Below are experts of layer 9 (counted from 0) of a mixture-of-experts language model. Rows are named router (the router's row for the expert), gate (a neuron's input weights, with its number), up (a neuron's input weights, with its number) and show model dimensions 64-127. Each number is 128 + 24 x the weight over its row's rms, rounded and kept within 0 to 255. Numbers have three digits each.
After each expert's rows: a language model's description of what the expert responds to. This comes from a sample of Wikipedia text that the model never trained on.

# expert 31
router:101133147094114127124148111153092133101140125110138129076102129118128111085116110123139165140147140094153100086143116096172150153100146184129122121153150151141146110113079131104106121119121153
gate0:108162138140150112145170096102159124110135136112124105091133151101119140142161142109093120148120106195130145164120128146100153115141136185149120136128101113131153150136124182105139092111115160
up0:126105125121180132139180104092154138158171130138104093142140153153127160106160154092132161169112147126121097124123147124098124143131110126165131089127091099142136143100138139114131107116130172
gate1:145162132111102155132124122128138146141139164140105154108143105132180138131139146096162118123171107096116152116107145133101078109145115083108146117133147155149136161099136115159122074152118088
up1:125145072106119157156110106127118110114128163126119111085107113131184120116156182126160126153159081103089136092108147166133115133119104111105144116164169146166125132089124115146141101143107095
gate2:130103104123144142117087136136112127136135138125113126120085109146127116100143139110124138121138140173101130094198110201150122127141090159157124129132157139107146108134140099147174141105055129
up2:141133149116119099117094142123108117149123130081133126138102124142134112144128084143154141091158155150137124117131102154156164131130103143168094110171116123106140138095145093132104093118071147
gate3:136124155163113087145151114111154108146131110138120111137172170096081141098161104112104130127153131146122128114115155155163129159103126146142176119124072126123108128157099133112150144149138172
up3:107138127189108150124162094120149127113126043163164096135112123138138081126137081110107113161094141149129105131136130113162171140128132113132129130124087156149109131124098100130121132140152114
What it handles: Single capital letters or short capitalized pieces beginning words after quotes or spaces, e.g. E in Epilogue, I in quoted speech, T in Tbilisi.

# expert 15
router:132082137107126171152103113091103098133116143151135147140113113155106125098076132137176160160117126115125159175145166139153152101100153163120159165149141117133111118156097138119140161151124128
gate0:124057125127115113153105108137167150138138103139098082084137138104148140112111125115127105136133115145137099134141171116141125099165141137114089115115142136156148143144136107134131108123124116
up0:123161143111083145179176143094144138151144114097122134065137144114115113104204117129147128148134129161144183126090119116153129103136116125117141111105108130107157111134133163098097115148144166
gate1:117142137087136148124108087132145143122131156145169163179141162105123113142170129169123167155131116144104143096146166140131153130141171107106130058144145120126112144120105100162164143177112105
up1:131109111146144136169103159098124147116177162106110108164090143096131117138118087134153150136104111152138111141118156099141148156142108091162113098123129129093145161111102152147135101131121096
gate2:153115111106131132119139131131082143146119128090114118099082135139159146148120145106111101105131113141145144101155159109100142101126125128083150132170122125153145130130138130137133101139108137
up2:092103115118170089102152098140107130143119140116092105172128154063123164135157150150118119099133101128131100130080134139075136112110157137099110102105081136179147145126164117131115150100163152
gate3:115135145158162197114148081105142096100111127131147134156124135146103094147143110135118139162144133203103105102092126109088167146135174185151127145054153119118122093119160124099116156128128143
up3:120140137155138171132098083181170113118043125096127145159128142128148123073137158125096133099108141110145160122128143163123135123107125129124142122123162114096146121171167128103067138114113118
What it handles: Pipe separators and digits in sports and score tables, plus verb endings after a stem, as in suff-ering, f-ired.

# expert 19
router:121117113124135120103082128120117132123103131151141169117091079141138133130119089111120135151128140167168139141104154088138178162106090081161114108155133079125137119117093119154146151149134139
gate0:151124125088158162119126109075118136108134168133153135107128134111139146123103161074135129113142119127187057133106137129122152078110136139130146114105127153146130164130177095128147109088190135
up0:116114126134081128127100139162128127137126132116140125187142161119128131156125127112162132125125140079101158103141118156100146164145107114136142125130144106136111106114085152109152127141093126
gate1:168120131120167079156107123107153135111123091121175129183155113154129115174100115141150136160102155113133132141126132146116106116153118124100116079142158132132115131065107166151154165169129171
up1:176115129150143126156134165104144108094158140146091126182147104133150154134125090088137091112107170123108121108099176156129146138112097135175134088096095126118088109125143125117129115130113148
gate2:132155111116122137095172125167136122114145135142148144138188154067118141115083130140136126138107171117121140178119135102142085107149145102123120109093137141101123135142152083144101135185142122
up2:121091139088123144131127140135135118117142157132082082144168139132142147131078125115100143126115127150131124078169145168102099106133133136129104164164143108139076139138101123103139129147140101
gate3:201091109102119163121139139099160110153132161096157137151162155162115119098125141134141156170142141126135073135118110131136118118121149138083183113122162132169098082138111122108172101146109104
up3:114128093169112153126129078140155087095128090153146084139113116105132126156108154142123126113098093175164140117129161107128137123132099185118166138149135111102154149125143151110171130158138133
What it handles: Prepositions and articles mid-sentence, e.g. for, during, after, the, a, plus pipes opening table rows and section markers like ===.

# expert 10
router:129129095142120113126132133103165127144100098146169157170138125113109129100091161127157116147115146142139136114111139097148130127130125088092143117095094127117118152122177091180147116144136136
gate0:168147164156154119113151114132143166117108096153139115155114151111107124147098148132150120127145115115137157141090144116157130120120134099130095119108087135123110221135084101093145120126106149
up0:097138135110140152162107091125159125087084142149139134119170130131165131078128135155146106135096105105122131138159117115097122121172169148057080137120127132136123173143098168121170131096122091
gate1:109116150128112170154125117182119132136204112109130111124120112119131068129174132153128122164149143175141140151160156149107112147161183179126111134174135121174128131146117132095091129142085157
up1:114151109133111114146125139148117137162084139096136145139115146115131171135127149130122071169126158109154122132098130126109153120100151114122156152111111098141130152104133120145147113157168129
gate2:115113137107088152153127069144129142142139128138125145099143102094131154138172090094129110101146100176093131110118165096130142134120155169114108128079111140111121116139124149076143120129107150
up2:133126131132101153130104149154130136050133139129153118114136141097106144127167151136134101125121128114120114129113086116157107125146154168149119121112125065158147093109141117119113161073147135
gate3:117103158100147118107171120091135169123114109134135170138116166100129130106096097125128166093106153181151141133159108113107127095088136112136194109102141148117103091144120118125129105133153113
up3:092145153114086124116141126096146156118111070167142136153148148076119109127095095158115179154118136126139118145116151101114091120095157129146145151143153153081118129141140102156148122176112147
What it handles: Copulas was/is/were after a subject, and event or institution nouns ending a name, e.g. Cup, Award, School, Championship.

# expert 24
router:113131086109127153132129113098144129125153098133174138122105137104151143132149134171097113151106169127164144154111117112108092122119120104102116116117116121110110172140110138173174160148111101
gate0:162100166168134131109146131104124179140120127115152110106197133097131118174133164101157080126162123122104116141128132152123165108152105124155124121096119156105126162119122141102084119122127132
up0:104124141137146152141153143114106158135103039120110108097120154125139140134114113120146159122142133119128206140152159120136153137144120109162124111147136140112163148130123107151136132146138118
gate1:153121099091121097104112152113112128103105123140144158175125113143123163076099077124116113119110146175097122177157122111124162128133131100126132160142139123110119127112159097102149188149170126
up1:126169164105142149162135121113116164122145120137104130151123149126103134137130110102116175121102167127115124108115100128096116163163076131122131166158142136132159105108126108092127135070130155
gate2:154121149091099150140078128113104134132137139126094090146127128105150078127149116107108140094121144087127108130173133146134080130167088126152091126141123135124121122096106102079175132099123127
up2:113127153105102095160123089169123156090123128102108115115104121121099085151163132131106118124103146118133117130140113122063090127135147130124109075123098134143137158147110135111134186066121100
gate3:173148111134137159126128144118075135125149069143172127088102157140131108141122184125125156102140118125127143126179125126136136133139143080129114091110076116142106112152151144161181127141182087
up3:118141149138110140111134102103108182103145125075146112114115141164126112154077124123163140140120121119111101118122121147142113098124172115099103129137133140148089146108128081122142138102154138
What it handles: Sentence-final periods, including ")." and quote-periods, plus decimal points in figures, along with not, before, dis-, un-.

# expert 13
router:115146101091123129097147136139152142092158151099122116099162144127108116163120183155154154131095135161110126120100135137124091082122166111133171099140127143121115110125136185138150096110157131
gate0:124094089112124134189119120125099147160126100167137157138117151119163138133156105155106118167135089092114102115114115152130085197143123134189095099140159124142143133134102135105126079111069119
up0:118115159133116101093144148141091135125110140131134120106130121123173181138137129176122141125091115120188137088121160109133165125107140162129150078121093093135161146152199117136106118105118101
gate1:169086120116118172128083181125159140102130123121122099176125131151126145126159133130096138139105159150072131167113160141089128135144100120142088112148145178117094122101150113134135101164123117
up1:135130146152115137105156199159151137122134125125090125180132136097118175092140082135132141095101127172142141138142148117144124097194089121137158150125115138087092110127141128159127106154166136
gate2:135135130135142157134092133077180152112162144127139127147121124175154096143147140121129112111099084104093156131121136174134064122135131127136164149139106146102168121147145112132153091125130127
up2:124167146125137130096095129134102114155157125115153129142127135129122110146128151118149110146129118083080109156113170172115100083121105138113183134088139161155115105135100142105165107120132110
gate3:125119133140131084133153116140132132123107069146113089141108117106149081125132117167119161134101135099110079138148133139153100119134147136128128137137118099137126140164093138100133174103113170
up3:112090140137156087158137102131104135105143097150113115101118126123140143129131153109112124131110135088112066143167083201108102111119126141162075127111122181124084134140087144131140151097092151
What it handles: Commas, semicolons and linking words between items or clauses, e.g. commas in scores like 4–6, 4–6, and, but, including, named.

# expert 1
router:097145153162111089152143130112089159111136145158141106099112162169127153162175116084170147124105139139118104114117128144144134140156170135147112117175126108144102096147141081139156137126072187
gate0:146145192143129114135138129136126136126121103103121134113153174147129128120153148062155075092146088135150083128103112130111129089131117131167081151121167151126134163114072094147145136109126102
up0:103089186142165139100133101126107144138115123109139150129124155101180115138174097118130136134135095121125094114144140110117134073190131158104156130140163104143171170126123107146124126134133129
gate1:146093163125121138129112143119157112177134163157101194116140089155132090103130128146126136125150106154139150128140140166123138118085152079143122164134148151106108119145110191131145112130186145
up1:125055151109099152155132141093101130137141155117123088091145096126144153137143120108103158106140113149136152123114133126109138100162171125122074161125134139152131122121109132130117125129160130
gate2:143136111119113127123159164152131108110165130162112158134121148120149129143129132084127133134116137077129138086125141128120154075157104128168135088133122079117134132130150098140136111138104121
up2:203125102069158180134174091115140118138125082130100103115120151112147131121102165093129120171131160149088153126130140082161110166124104132118134158149164112145178166165132107110125143127083116
gate3:097093099104158132128132116157176100136146107142109148099177105095128148098131141165112159097100126134162153132123116132120124124155164096141147138152126087117122139135119099113140110137105126
up3:119153144126144171144097114109089143103145157125144093169146159143102147152138122133132157161151081134116116120133154163119105134112121157176095093104118140148166114108154130141128130106145129
What it handles: Number tokens and digit pieces in dates, measurements, tables and infobox fields, e.g. 15 in 115 m, 9 March, 2005-09-08.

# expert 18
router:087093156103144065093144167121145142144133100130134168114143155125163120184145109105088193168147150140097103153132171148127114123108101131090141145127147146176168102100130148127129138111114124
gate0:145132136114134123115124110122102089142116160181106167107158140089129131133147101101097153139138107116148131142124123089162112154122115127106152160155162095127136139133127175097158122110101124
up0:122126162135108149123141105110115124093114132144086130125110148143134141136095098134117141070120101121093113170132119133134093147142127106084130144141105109125114163149202135091180127124142108
gate1:121147116135127111172142164140093141113084125110143119133121153158120091109101093123113142098106129135094117111161137135092125175087163136104153109143127154165142112129147086145133169123118118
up1:096110082123102106171126111139106146122124105099114095084125121161125088089118112133138135105120096168123138124171131119132127152098161120071142143143122157132128119151121095153136165123101113
gate2:120125122132112127113152135175125119134153142098169117126132138138132150098127181157180104130123124114135147109153141159119119099147146118119126113113148117150107141139143103122157096156116129
up2:153129109113110125130120099156156127143164127098155161154123124120122151111175149120154115148116107110117149102140124166122153105132105125109140108096144139176105128094160120129154142122170116
gate3:116153171127151092152175103157129142147122135119138123135121128136116135083129099112169157168150097158118123109109141099103115146105136164095146134125149162118122137131182132145126126082099148
up3:169141123117104137167121141145151129101141147134118126111137150192082144122158101146081097138148113172102126100120138086132096068151091104114122130142104106132124130098105081144078160166141111
What it handles: Opening quotation marks before quoted titles or words, and initial consonant pieces starting names or words (Sh, C, R, v).

# expert 21
router:146151083102113122136149139101112098157113115068142149131103101128142136131093137118156142149121095097146156106132107123138178098139125150094164130151104159135107146129124150130105116102139124
gate0:138114111106157084107135129095113161161120113107173100151108138140109121125087141097122118131112110126096104139158146122119100120122158085131132086122130158123122120101132123141135112156102160
up0:137095136159101162169142123154142132128139136133121158091134105081133122184125129120098114147111118134158128141045115108138124112100142160130107138155169116138109173143101143119119166119182115
gate1:089149107066099148176166121127079111122123160116108133130105130102148134141156135111109101148099111153120184092136097114162114125158149149147141130073123171202128122100160113125118136149159130
up1:165114152149102143147140120097120118110148140118074129118117112102121162111128127156112127167082104120134143126118117127119127136097113178096165099108096119112136120120108130110156078117104100
gate2:149119124156165105117104092116126116117139140110114138121179101165097089138119108155125134126144147055141145148112113170119113140100149148118113147115143153128102124106097149102155107141136118
up2:133112103092102180104134149130139142162136117150165160138118154105158120113111136142153130152148105182115182126170155159129150158130103109101133144177119117140179161111116133117156156138090140
gate3:087119133122066139132125163123171103109087108148156139137116136136096130141168108138107106139152170104153102109131098140111128140167170141114133116114137153073147132118179110176109115170124148
up3:136144148133171092148142107129110146128150159150092164107130133107134132085108165091132135106108080112124139130154138130141136133073107128131127156129131123135109117143085134118123085134144139
What it handles: Opening parentheses and "born" in biography first lines, blank lines after article titles, and early word pieces like acc, inc, gen.

# expert 12
router:100091128112148097134125127157113110122120149090093132121138118092145130117112097130111103116155139157134117167107127170129101146122133105142079090140118151110117115119152172127116122131144134
gate0:152156115153143110096152122144125119142171115133157085120103129171113101155080116096127109128098134155133128113141126137148136130116113133143091117108146137120096144151144133168142125086153137
up0:144094113084090106094134114139090150129127115122143142116186136156159087146094125185150099101121172123137104172156150153110113125107151136162110114109097141106147144110141121098156147141185135
gate1:128114074112141087125131129098150135161151126129120129129174147116119118125160152114088168131073073149115168086169141151086141142118120134153088114130094170105137146114128104115150114106101132
up1:160099142104118129141118121140189130122149135165156140154128153162121140110141148100092107138132098100090167119132156127149120147122116116120103136145090118142095137146159103108118157120133108
gate2:124107130100145138134108137111118148142164176142122114111153097112149139104126151099157122151147102156121137127133158137096148107145117114139102145092156116161128105135141138101132128186135181
up2:119126158097126126138144131195126121101122120126165126135105121121122127159138131116141090110107146119163142159157088114159131107122172149136131127196148115173124214132149090139111170104159123
gate3:131119108121154147079125073105160110104139165113111161130118139099116111142118143134094111100104147139139131107147144119136127086160118178122110145131151130103156113134123142098116105119134147
up3:109144126149106134155104169108150130133131122133111137126125140097118196113169106133137177134165131156125127124080133119182136136132109100122144147099101115167112152114152099130114145135108088
What it handles: Connectives and prepositions that introduce the next phrase, such as the, and, to, from, until, while, though.

# expert 3
router:142099163098144149145092106146123091124111125113128130098126136138141115143094134122114119101146087130071124095103122134107152106146097140099124137129129124093146097100098095131126122139131127
gate0:115158152125145139115100130142135174140128118107178124106130155134097149172110116093127074095128087101111138128142144138113133149149127165160097161099118138083116105130120124098140101144144148
up0:098103163074107174112144128086122148159107115136147147166150172122110189137119121083151158099064111134099122135155130129128159130139123091089130126125096117124127125087140121103115139098146105
gate1:144107107118139166128106104160118157152153135151138167113112129137102151131121126123157124103116116092110133144148127149118129125161131103126110130171123100103107127152091141155140104128154209
up1:122119125106120118154123141107144122087127147114133108116161105110174133133149096143099155122056154142122153119151115160107158142139130139133167094131119156120151103128181162128137137148144154
gate2:104126115137160163098128101122135140117150132072127137106105124145147101105113149107140166144110109164167134114128108103139177114095147140131144114155121146178124102150166124135108140097171134
up2:112143104117106158114129083130102086107157114129179115121159127160139110163137157156105131130156152165125154111145109133104136125115134154103157133178065109120156092121099088139065129095158153
gate3:128082165140099076130137141156126151125107147131154145136144155118106085155183148144120165106093186118114113144131118146118155124148139110107073154107106128107154116155107162118138107154143123
up3:140110121203158119138127092127124097088099132133158123145124184173093108128170124078145102114134137151111118144115125193103094143148107131134113148147153131171151120118108135085137120177107147
What it handles: Word-final noun-forming pieces and whole abstract nouns, such as -ility, -ation, -ment, performance, control, order.

# expert 22
router:151163172141116139121129139079173129122103130160125138113157165132138088095120109134144113111112138144126120150178114101127131136107176116163112125114126112121130125127090139161115140141131141
gate0:096142147163120104157149152146125103140110105133112111146126144123140129071104104149113173130095143113117122158108144167120128100165142123151115139138129132137097117113141146149137114149127117
up0:145117115101166127107129119169161108111124208116134163156152136173160152151134156118105132116127131137127102196163133118071141138062162128120145104095101130203120138119131124095114140157144092
gate1:103143119150094137119117101138168131102096093129083113157119096164075148167093099133102186088121116147130180107111133128109134126140137146155126143124152101104142150123113137156134143122124143
up1:121115167147125113124135134170097115125102126083146115086090131134109116126116192126097115116106127155151122146127135125154159128115141125112110169134115108188126149158137112183105114140141092
gate2:102082116125147170117154128126132139079107116134154139123152130138187100134105148126141154145109139132114141156173093086121100136113146098130115183140103128168112085126165139127127108117131155
up2:098128099126141138139159132088091099120113120095159105137128130147138105130161129143154162163114155100146138124104140108172135118087112118130090119125174105145130124138131125139095121129097144
gate3:137124123127134141149123118114118130117144065116114130122132070111109078079155121110110098113088125174100097106145125183116112079125123115146148125136112129109166093091149136132131144119124130
up3:104098098148125093166153120094092113106142158120110111098136102136135106088160122135114156142124126113112131136109154153121168111146110124137148127154142094132135111103131142123111114163113139
What it handles: The and a after of/in/at, country names like United States and China, percent signs, and word-final pieces like sulf-ur, rem-ain.

# expert 28
router:150111099178101125102119102145125182112096145109122123098123093110137098139145153116134122101146097173158088106135140131106153126136131151125158116116185147082108122141151098122105129135093102
gate0:125146129115078134145125131142141143120122118140125130150108154136119125112139104133092168158189073139121096143121108111129167127133139153098139113140149145106094181131131110150131134106141162
up0:168130111136093131146115173127164112135077130159144125135146136156118133093094147156126116165154139111131124136087154076110099116160115160151137126127152106139129161110104119197138166168122141
gate1:149136140136131130117124129101129152115160118074129113169097171154093121157129096140127143151125135150125150143165102108137141164130136151135120100087158138114114100121106162143104116106088104
up1:097143160138083183097114096129129109120124150157127114113160057146142145143160122104139124125112137160114159146122130120100140143140150143145139154138199120153182103086121141110137141132160107
gate2:138110112123097172147159130109118140137141095119186091102146111131109144159109124177129118119106169145124091147166132084125187145102119097158166118131163085107098110123136143145155128175117141
up2:144112138079155116131175114107147085150172173099144092137138117149117140149139149106100098127116172177123090140156091118105153119112147135126143129162119101140168104109143182096115153143108117
gate3:110131078124186140082132127148103160111130095126108112132122123123180140142119143123138121108131170144127084149152129121148139138150130129146093151128147137154114130119151123136160145128103118
up3:154134137124135173181072114113119092096148170119103126121100153152086122097119125116141130128146121197149161133152105120150095115076116180071156088177128092060151099118100134113141105161103106
What it handles: Internal syllable pieces of ordinary English words before endings like -ed or -ing, e.g. coll-ap-se, acc-oun-ts, co-ordin-ate.

# expert 29
router:112120138146184154152173108137124129113124122156159127143116134101119118120190090122122111136170164143137139119115099159133152156141076090130135134144156095121113110149109153117152114172120148
gate0:180145156104123121129164157132145172107101158099126099143132134143113160123112123135111161123165088146094157129132138104128158134137120147111153135086120085174139119142161124129120117117150145
up0:139068200118131138098106091112155135146133134146145141128106097156131161139113132125084152144116131133072111127119131111177127108145119111159149147103128123083123151089143094098104122135145122
gate1:124095107131164111114134166147150136098155121115137143165114127155117128118116112119097095122134132151131104157171119122103075118133131090122110100121104185097099171112082099162041128139106152
up1:124138178162139126135175074150125128128114151112100113157154134098102130102159163144153143125125102133158102127093180154168121125141125138151113116100174099145143125123089163104161124078156110
gate2:161169141110147108163084117167103140114135109114153134130145136151154110127142138098115135093142149091095158125137139129095154095119167125137113134121131153139152156150110137132144106164155140
up2:139099105170120131137188140092138138139134136114131128173146118153079176141141132101132093106101120157143123128137087152187141133154089146093162130118113111113147135100126091122141149091113117
gate3:147138146081139109112097135117135187102135169145120091113188149128112159136122115113118151103125110126105147119137133125130082132137139106121093136114131154120104144129168132109142110179129132
up3:130129181096142096149152138108063153156074117138080110121127196139144083149117068137146119146102160141150128147147142136109069132129129124154129126132123130124089123158163172113128103125129136
What it handles: Hyphen bullets starting infobox lines like Born or Children, semicolons in lists, and of or and in titles and descriptions.

# expert 11
router:173100159125141084129086158156145111132125100154107115115108109128151099090152120116147111180130120126106121131158109135164116095126142146140121121119172097156153174150118141152129174159120135
gate0:128145133087127126127166097134133127111126125144136128108115108118187093131153109133114134089117170152107148123130120118178139114151113158115108113134134129133159157121092150085139131072129136
up0:072164163144140125136184109142108138120108152113190144136111137149173111131118151163136152115120125174092145122143112117145121153136129124150113132152157138134137125126066122084120134116148184
gate1:078151111149109100118132108139076159092113101135096134086133147153108108091148144124101177141133155153199150141133101146097123102203122138086139124118126119132104130132119099137135139160109139
up1:158129115107147112131143106107167128168117187124136154145154100117140153127110093140126087137109117105077096114094106132134121125117133122150124157084134118164109122145143167085157108096116150
gate2:123161138140158113111120107126127157133113144127096128128145147045102105091124119094145109167063099098158130153146143125136113146147145135119096145174135114095162139112114165147140131091144105
up2:114140181119126133133116121139135127150137159153148175084169120096163118145136111152115121131082156115119108146157110132130111109113133091121107130132111146155118153107138130085121135111133174
gate3:127135130126091132143126129103131125101160097099188151086128084151166075162157150145121115127129167127170127101144126124149181085143167147135098148156167114129121135134119116127165155190110138
up3:163129073145164139095164169145130138095104142140107094162123158109100131129098073130133170080129167119124131143144131159131139149132091102123075151114092132148107141151107110125148135090125104
What it handles: Adjectives and nouns after articles or possessives, such as American, National, World, former, public, often followed by suffixes like s, ly.

# expert 2
router:104100143123164149092113095145149155076082135152082127162091146125096152126135090140135178147105135092116108110155116157154119143094131134105161151113154122130116175139109097109152126106129141
gate0:137141107148149154167102140115131119118124094092131092093102113111118092117093095115108130134106155172186137131150135105174143111119153139127075150125158125109138092127126147157101090125076125
up0:114116111146104116118158104129165143120121122139166146106109100149109098191169106142126092112133122129142178123123106108141101106158120103131152103139135127110146119113139137073172155129124100
gate1:151078158126134119146128148105117143125157103121126123087173131109137105103088116061122132199118118161151167178125142133124121121114109121093109136121156102111116091131119152084139141130105174
up1:153143111164153114179087113148156093105141150148131118119140125091125131155131156114110116112118063133111113129150092147131107126135140121118142131110135169121148099126172184128172085118128096
gate2:128117100134145139112099133137134151144115106138201151135124136129122127146102115135141124148103096140153141108138092128117095062123122111156147118138144140122131154123130190149124135179123097
up2:088148150110135141131156123122175168151120126182146127123151170144110144090125131176142143145101139135148062121121114112130134079138121119127127177146108124123129175090092138179130154122100131
gate3:136133169083116158155133130163100131123157095118130094153136135125131110174112160070131123137130125168140126075098133146133108096100137112152088105164154108137113139114124128113160069127158113
up3:156134132108119137147088135152146123116121107142116146130126096149111121153148131158117127130117111180131151091127131098159095090125118123134103106118153155131120114124135123137122108144166145
What it handles: Column separators between numbers in stats tables, plus first pieces of capitalized words like Br, Gr, D, Leg, Fres.

# expert 4
router:165102130188088135171133139156133105165155114144127116155101124121127158135151079173089088147114113107099178113129114132090124114113113143156150152107126126116117140174151106129155139149100109
gate0:172124137085124138156099095102127148128129132112120109107172132143123111101132112126165132153153105166085148098163086136097157104141113100126098138152134126138150087142139177099159142156106171
up0:166119131138140130143110135166155135136135083133118130162083116138122106149123102123142149080083109120139128090151150139161110100111113139115140111147133117104136123130128109157152120132108078
gate1:070161140145104144131187131145076131172125113125081141082108126108162136154114123112170138124153150129108129120147120146132102111154111121163120153135121128140121167112129109158117122118140142
up1:158149114163127134181115142155160138169188160049109143137157108113166127119132185115109122117156184140106163084098190151123127089150096119143164128140135094084119099094176141116111127142120139
gate2:152110119130165148103130137173125122099150114104132093124172142153128121149105129098177107115122100166139135110118136131146102127078116154158144175112125100122151124108108102160128136113107091
up2:090119173141157134092137128159114121160109091100129128148118127103140131124165103138151109124101148104087159109164178149088121156150107072151123161109114139130137119107083126099143177108152124
gate3:098095122116121096121153139105126149188153098086152129181126133113130137133140103116143132147132118124170134137124148095117118102156113138094124154155113127108109143146122117175151133142135094
up3:191122093127164183133068122181086088093149179128115122128103100142121103133116134118105107132099128091116108137122088155140142134090097094145131113129153127156146120134136136100142118123144119
What it handles: Pipe separators ending a table cell after names or places, plus word endings closing proper nouns, e.g. -shire, Democratic, Engineering.

# expert 25
router:133160130129103116162107188125154111133082092124086095157108123157124176147164151128132123143157135140139108162141123118169115155103101136145078154147080159163151107125135131148129119171142159
gate0:135157132083137102139101153106124122104136130129111176145149157117101140107140179107059094125091120098193128162134111137135102114117104135165104091107138149147121125108122150125128117109124177
up0:159110088117181123125085115115120160118165146155170137090131157154126111136111133122110105149129147126144129092095158167096149128104089148145144095187127105151155140176146146084155122121117122
gate1:129113100132112115140123136122134132150132157134151138132086184135130142162110140108103122103114098151111122098135071127099102123149125168118096105162165163129171141149155151138113126143126016
up1:141103086102134116126135163141100091142092144113127105161112178155156151135109126115123141129117077110126173104144116116108119156122122147133076096133168107137151127143128175117126157142098086
gate2:149112196141100076140125108125091102124175122156100124105153136176111157159152172108141134135144100144125144137113100126122134123126142147107119140076154147191168169126112117105108084133146142
up2:163122126160123109111150149121095153108147151152111116075144116146154136156138131111101101150134124124170108121155126140152143120199170134166143142109136119162138124139158125153119114115129116
gate3:104192133141152105130116178154155141152121086129126126114112123122119062113141092142126145116135136120120156126120120105153124144153146157120152125156123140169136117129159104147148138112125123
up3:120118109120176152147090091133125110135114155104129146143155106113147154141120179171100118123118138150159123144142149110109139101132125100116096115107150125126119159118088133171110145069144080
What it handles: Short words like in, at, a, o, and Romance name particles like de and La, as in Nicole de Boer.

# expert 6
router:118144167138101133124136141167131125119135129092144139161108141127151120137153140112133155152102128170097162091117093179122115141122139086100146140149151137091158105117152110140129148107145123
gate0:104118174111169129150160177130097157136109169101127161103095177125140103162129170109185141124120172132100140124142108192118085138134111100108144121100131116144153125064134097140122115132138135
up0:169116109156125120107109110124120166117166040084105121071081152110102111126129121096155145105137110157124157128105138132141121134123135118145104103126158175133150165139123143128099119111103133
gate1:116100140138116158115154154127110138149119169183127110110147111077166120128156099106137129123099079168115130117127128114126171124149094107140136112131123148085131142170124173120124114125109112
up1:099162072119137150156139121132139119056141155066105141165120119131118167121155128114162160140111134159126138147112160115142139114155106141137125125129129128128184105133167121128142124126083092
gate2:135103142129111130175141105146169119137125109138153099157096173104132138135103127143129122084104112148145130126129122117109130119149103144116064186113151101154071145174151162166108102150116159
up2:090121137102128116133149150095088159121113101178162117075130103142134117112131121112194128187136107133084152131113140131153133127072154129126122138110146121151127123106127106140145140116159137
gate3:146128125115111097140072126125148136093145128156124113153100092103130108125118162102165110122133139121119091171034119123153139101147124132114110104148121082123148126141149095126177110139134114
up3:100132120105140130129196174081130135123135135130090103097128109175114138133106150147124097085120136116156154143158127100127122128097123178134131147101100120190093156137089112137115133157113129
What it handles: Quantity words after articles or prepositions (two, three, several, some, same), and single lowercase letters beginning a word (g, c, f).

# expert 7
router:101092152180124133167145095098115117121170141140150141095125097161118076131151161125129102146168105105129132150115102100149098148121142160147133136117090120111111162136148140106134151145096138
gate0:196143138106141157121121140138161156105149136176106143154129117125134083147119138109152092142112149140139136145137115090127088116125194152156133148131150145112142188189115077116102092139160164
up0:079133142139119149112137124140101075100111078138147114103110133168078145077138111152119166133094158092127099113177173131162155119134121112129088115132122098143121105120106122118113138115126153
gate1:143109182099140145073122127136146141151117147136143102134134175093103146114117156126129113150110105096102136077117114120132098117128137106124125145096102114116157175112167143145110107143167147
up1:169123143135127160118065116137108092150123172129142129153128143104127147145066171157126105102159137121155156109147094171149097118123154132106116166124114133103124112145133122118072105170133098
gate2:146134105153130142124082121148158129117138133126121112157150148100109139071118149109134110134123122094106112113128104130159064135137101138118132105127119122137149135058119153102147121114126161
up2:158081132164109129125127157112128133170099128131125111133110126147118153104088106121151112152121148115107133067153103076125165108104144140145105128101113126169104097126130172116114162106130160
gate3:164150107133167150148146135105123116104147139138092116142096149124168116099133143133106090075158109127127131122149123100084147134127150133133144154145094167118146092113135138107147140164124139
up3:114101132130169102121170136090118090080143154117118115133109138158177085151111109146097138102178055124107103085123121132097117075087136105145149169118173125132131159110114159110169128153141137
What it handles: Hyphens and dashes in lists, compounds and tables, e.g. Blue-Light, follow-up, list-item dashes, plus word pieces in music and sports listings.

# expert 5
router:163152177112142164144121128139119142102120138144093157114126117113144128121158096149166131091188176133113164148101094113120111145120118138117106111084119144116129079133164109134139111154116084
gate0:126177140188141163141123070122127117108094114108122098122104152145136103122151124127137095092108133151103115145120129120117139116147155157118145158094142125145123133110119144113103117102139096
up0:159107117109145096143154150076114141171162161138128133139135110128162129150115115127114147141155135159138117135096134098126135159121114089143160118127118111121155158126152132119155142153141150
gate1:105136093144136051125146081096147133150163176142128113128163114143126203142157179128104123123161131109126106102094146119123121121134102094148114116126109167143131164180148120132160131119148147
up1:159139108091132169129115119099121139152123059132160177076127139094124102091119094153173141153094123152108127128154110098149143127126158120102133111134118112162121129098112108102129160082108109
gate2:133158136113096134108132111100159096190126139153082115149080144170126102139101107122126161112132118156126102112130108165094103145138140116107111176132120164130130175116140153106198120137133156
up2:134116097108070138108137140132126143116194141142146139118117126125130134132160131087108148122111174152093103151130118131111161118154107056143122100113097152124148197134152130111159148092161143
gate3:096127088095156116078116125170109114153113146100094076153113158137107132093135112123155083097138134127111151172139110154129140145139116107145121122165136122142105131141140142146139114145148152
up3:094104129190125094184121128130190158096144097125121130122165119127118116132119118103071130120109148140136069126142142143129115139123125099123114134122138116108129147111098081163106150107104128
What it handles: Prepositions and conjunctions after nouns or verbs in running prose, mostly of, on, and, plus closing parentheses and suffixes like ing.